Weights of a small mixture-of-experts language model, trained from scratch on English Wikipedia: 2 picks a token.
Below are experts of layer 5 (counted from 0) of a mixture-of-experts language model. Rows are named router (the router's row for the expert) and show model dimensions 96-191. Each number is 128 + 24 x the weight over its row's rms, rounded and kept within 0 to 255.
Before each expert's rows: "comes before" lists some tokens at least twice as common just after its tokens as in all text. This comes from a sample of Wikipedia text that the model never trained on. Tokens count by the router's weight.

# expert 23
comes before: ")", ",", "–", " |", ".", ":"
router [148 136  91 131 137 108  93 116  78 154 108 136 105 132 131 148 157 141 137  98 132 121 105 154 125 158 130 120 130 128 131 118 121 106 132 133 162 130  78 114 163 137 141 115  98 152 131 124  93 159 129 169 138  86 177 173 118  96 143 143 160 138 127 142 122 127 157 176 127  87 128 150 181 115 110 144 109 148  89 105 159  99 116 169 163 126 133  97  73 133 134 141 112 137 101  77]

# expert 46
comes before: "\n", "  ", " 0", " 1", " 2", " 3"
router [122 126 183  90 111 194 115 125 119  90 155 143 121  90 119 138  93 215 106 107 178 155 125 116 119  88 107 138 108 112 134 126 117 100  76 168 132 101 134  80 121 126 101 129 134 168 117 122 146 107 144 142 131 117  92 171 119 123 107 159 155 136 148 155 151 105 130 139 152 134 129 164 109 140 120 114 120  96 116 101 128 113 118 114 161 156 136 134  84 139 149 129 104 149 124 158]

# expert 17
comes before: "|", "-", "N", "W", " •", "The"
router [142  96  61 129 112 141 172 128 115 101 124  83 136 103 149  63 122 120 126  72 165 153 133 163 126 112 123 101  88 137 131 113 140 150  75 155 145 134 121 255 122 142 102 146 119 138 125 125 108 117 139 157 127 114 155 109  84 108 129 165 106 127 131 104 159 133 104 112 161 137 138  93 104 148 159 132  91 157 106 154  76 146 128 132 105 140 135 118 166 128 124 152 105  88 152 116]

# expert 39
comes before: " the", " a", " his", " this", " their", " its"
router [126  84 128  99 134 170 103 108 131 130 179 116 170  99 129 128 129 129 103 120  97 123  66 107 184 123 151 147 133 184 124 108 130 113 105 146 134 152 148 114 125 107 142 132 130 150 132 103 105 106 138  80 119 106 192 103 112 127 150 129 134 130 137  92 146 120 140 114  92 141  98 103 144 116 137 103  83 136  99 150  82 108 124 126 107 131 121 118 139 137 123 151  70 122 116 131]

# expert 25
comes before: " |", ".", "–", ",", ";", "%"
router [157  99 174  96 111  98 113 142  95  70 118 144 157 127 129 128 132 131 146 162 104 124 186 110 163  85 116  86  90 125 146 129 133 134 134 165  88 139 139  90 130 127 130 149 129 121 113 139 154 149 114 141 117 103 120 145 113 150 139 121 152 129 151 109  97  57 116 109 121 123 112 140 114 102 132 135 217 101 109 163 114 105 123 114 133 123 174 135 156 109 136 106 142 130 156 115]

# expert 19
comes before: " to", " the", " in", " by", " a", " that"
router [114 133 131 109 158 128 155 128 108 136 128  87 172 108 180 163 146 200 142  97 104 116 137 155  98 127  87 153 111 114 163  87  94 132 110 118 125  78 159 153 122 124  98 118 121 132 151 132 124 105 152 116 177 166 132 155 147 106 108 144 138 141 117 126 164 123 128 122 124  92 147 130 130 111 100 137 162 146  75 168  94 143 127 139 134 135 129 135 129 110 166 157 123 162 137  92]

# expert 4
comes before: "s", "on", "al", "t", "ons", "a"
router [157 182 150 137 143 145 112 140 150  90 124 143 128 125 134 121 136 117 132 122 136 147 103 104 147 119  82 160 100 160 160 133 141 168 107 123 174 145 122 129 167 130 155 124 172 148  93 144 160 144 133 135 147  84 146  90 133 120 137 113 135 147 110 113 139 139 160 142 121  86  96 135 102 138 154 151 144  97 124 111 136 164 124 166 133 144 151 113 142 109 134 138 131 132 113 157]

# expert 1
comes before: ",", " of", " in", " to", " 18", "ly"
router [116  84 155 129  90 147  87 120 128  97  97 124 122 152 122 114 142 127 118 140 145 126 112  83 160 101 151 116 137  97 137 110 118  87 136 143  72 107 145 107 109 168 133 145 105 133 147 101 128 145 122 142 140 127 110 113 104 117  85 162 125 154 121 128 131 174 153 111 154 110 116 118  99 127 104 111 150 148 147 117 109 126 119 170  56 141 107 129 131 121  98 121  79 157 184 137]

# expert 32
comes before: "\n\n", " The", "\n", " |", " He", " In"
router [115 126  91 134 122 122 111 130 158 137 101 117 117 130  82 111 139 222 108  88 138 151 180  97  94 144 161 153 137 141 159  80 136 135 133 145 143 145 143 103 154 117 154 126 109 138 102 136 147 100 146 100 164 133 128  92 104 116 145 113 126 148 144 124 103 147 133 125 109 114  80 117 133 156 133 107 150 102 166 133 119 121 131 123 158 138 118 135 128  95 140 149  96  93 126 120]

# expert 12
comes before: "=", "|", "The", "In", " =", "-"
router [121 194 108 117 101 131 121 139 109 104 149 152 101 187 121 150 131  74 160 168 125  91 152 126 128  99 101 157 138 141 122 119 144 108 113 103  99 142 120 195 136 137  86  93 114 149 145 155 166 108 103  96  97 114 107 108 115 131 150 155 145 129 152 119 132 136 120 128 129 114 118 135  89 166 156 125 161 132 110 153 120  93 142 156 147 150 135 156 112 108  79 114 153 113 122 154]

# expert 8
comes before: ":", "\n", "-", "|", " /", " by"
router [112 163 144 145 107 156  85 118 169  77 121 116 115 141 130 139 156 121 103 122 116 141 126 151 115 126 149 157 117  66 124 133 120 130 132 120 115  97 120 107 115  83 152 178 134 138 109 121  91 152 132 110 129 153 124 136 154 143 116  89 154 162 120  98 128 106 121 131 136 128 149 127 160 113 128 139 151 121  96  75 125 156 133 158 113 130 113 144 136 134 154 143 100 148 119 159]

# expert 13
comes before: " the", " a", " well", " an", " \"", " his"
router [191 132  90 118 123 137 135 137 182 134  94 106 166 143 123 162 142  72 148 142 134 114 127 135  48 139  91 153 105 145  98 139 107 140 109 146 183 169 119 108 153 145 118 152 138 201  92 155 116 137 152 150 146 126 111 115  90 146 161 166 124 125 122 148 127 121 138 159 146 118 140 137 138  98 171 158 123 127 168 129 115 114 120 146 104 148 126 134 116 138 137 123 126  90 124 112]

# expert 10
comes before: "\n\n", " The", " He", " In", " It", " This"
router [129 137 133 136 158  98 121 110 156 124 109 143 112 167 139 112 127 185 118 151 176 168 143 144 104 121 102  96 105 136 173 149 125 134 140 117 118  95 136  80 142  70 189 140 134 163  88 135 119 112 123  90 125  93 128 100  99 134 140 100 153 163 120 115 133 145 145 140 139 134 175 127 149 171 119  93 102  94 147 143 142 149 120 115 122 119 160 133 159 129 158 158 132 123 117 100]

# expert 30
comes before: "  ", "\n", "-", " Total", " %", " 4"
router [160 128 135 148 110 153 125 114 116 170 118 147  91 155 153 134 150 114 134 166 108  93 132 119 125 131 138 124 145 126 148 165 107 149 138 112 137 116  89 174 120 123 170 136 135 104 119 110 123 146 125 138 155 102 131 114 151 149 159 125 118 147  91 161  63 126 117 133 117 101  77 115 129 146  96 135 105 135 166 109 162 173 120 110  88 113 102 121 142 122 117 128  98 115 144  96]

# expert 3
comes before: " of", ",", "s", " and", " in", " for"
router [123  91 162 172 127  94 130 165  92 103 126 146 128  85 150 129 129 110 118 109  94 146 162 159 103 141 167 127 129 120 134  95 113 119 116 124 103 140 119 141  84 142  94 127 141 159 145  77 101 101  97 126 119 146 140 147  86 105 124 144 120 127 115 164 108  97 108 117 166 148 146 122 110 134 139 186  83 152  69  99 125  90  89 118 153 118 133 121 121 134 162 123 137 110 136 120]

# expert 20
comes before: "=", "19", "1", "|", "2", "0"
router [137 125  77 112 120  60 136  97 155 129 126 114 117 149 114  72 131  94  99 140 132 136  92  98 190 149 158 133  94 166 128 107 112 122 134 148 163 144 188 115 132 142 130 138 143 107 137 126  99 102 104 135 123 124 155 134 126 161  68 108 156 111 165 115 122 116 112 109 119 140 134 138 170  72 131  78 143 121  87 157 117 170 117 101 144 114 169 109 123 145 162 121 145 150 132 125]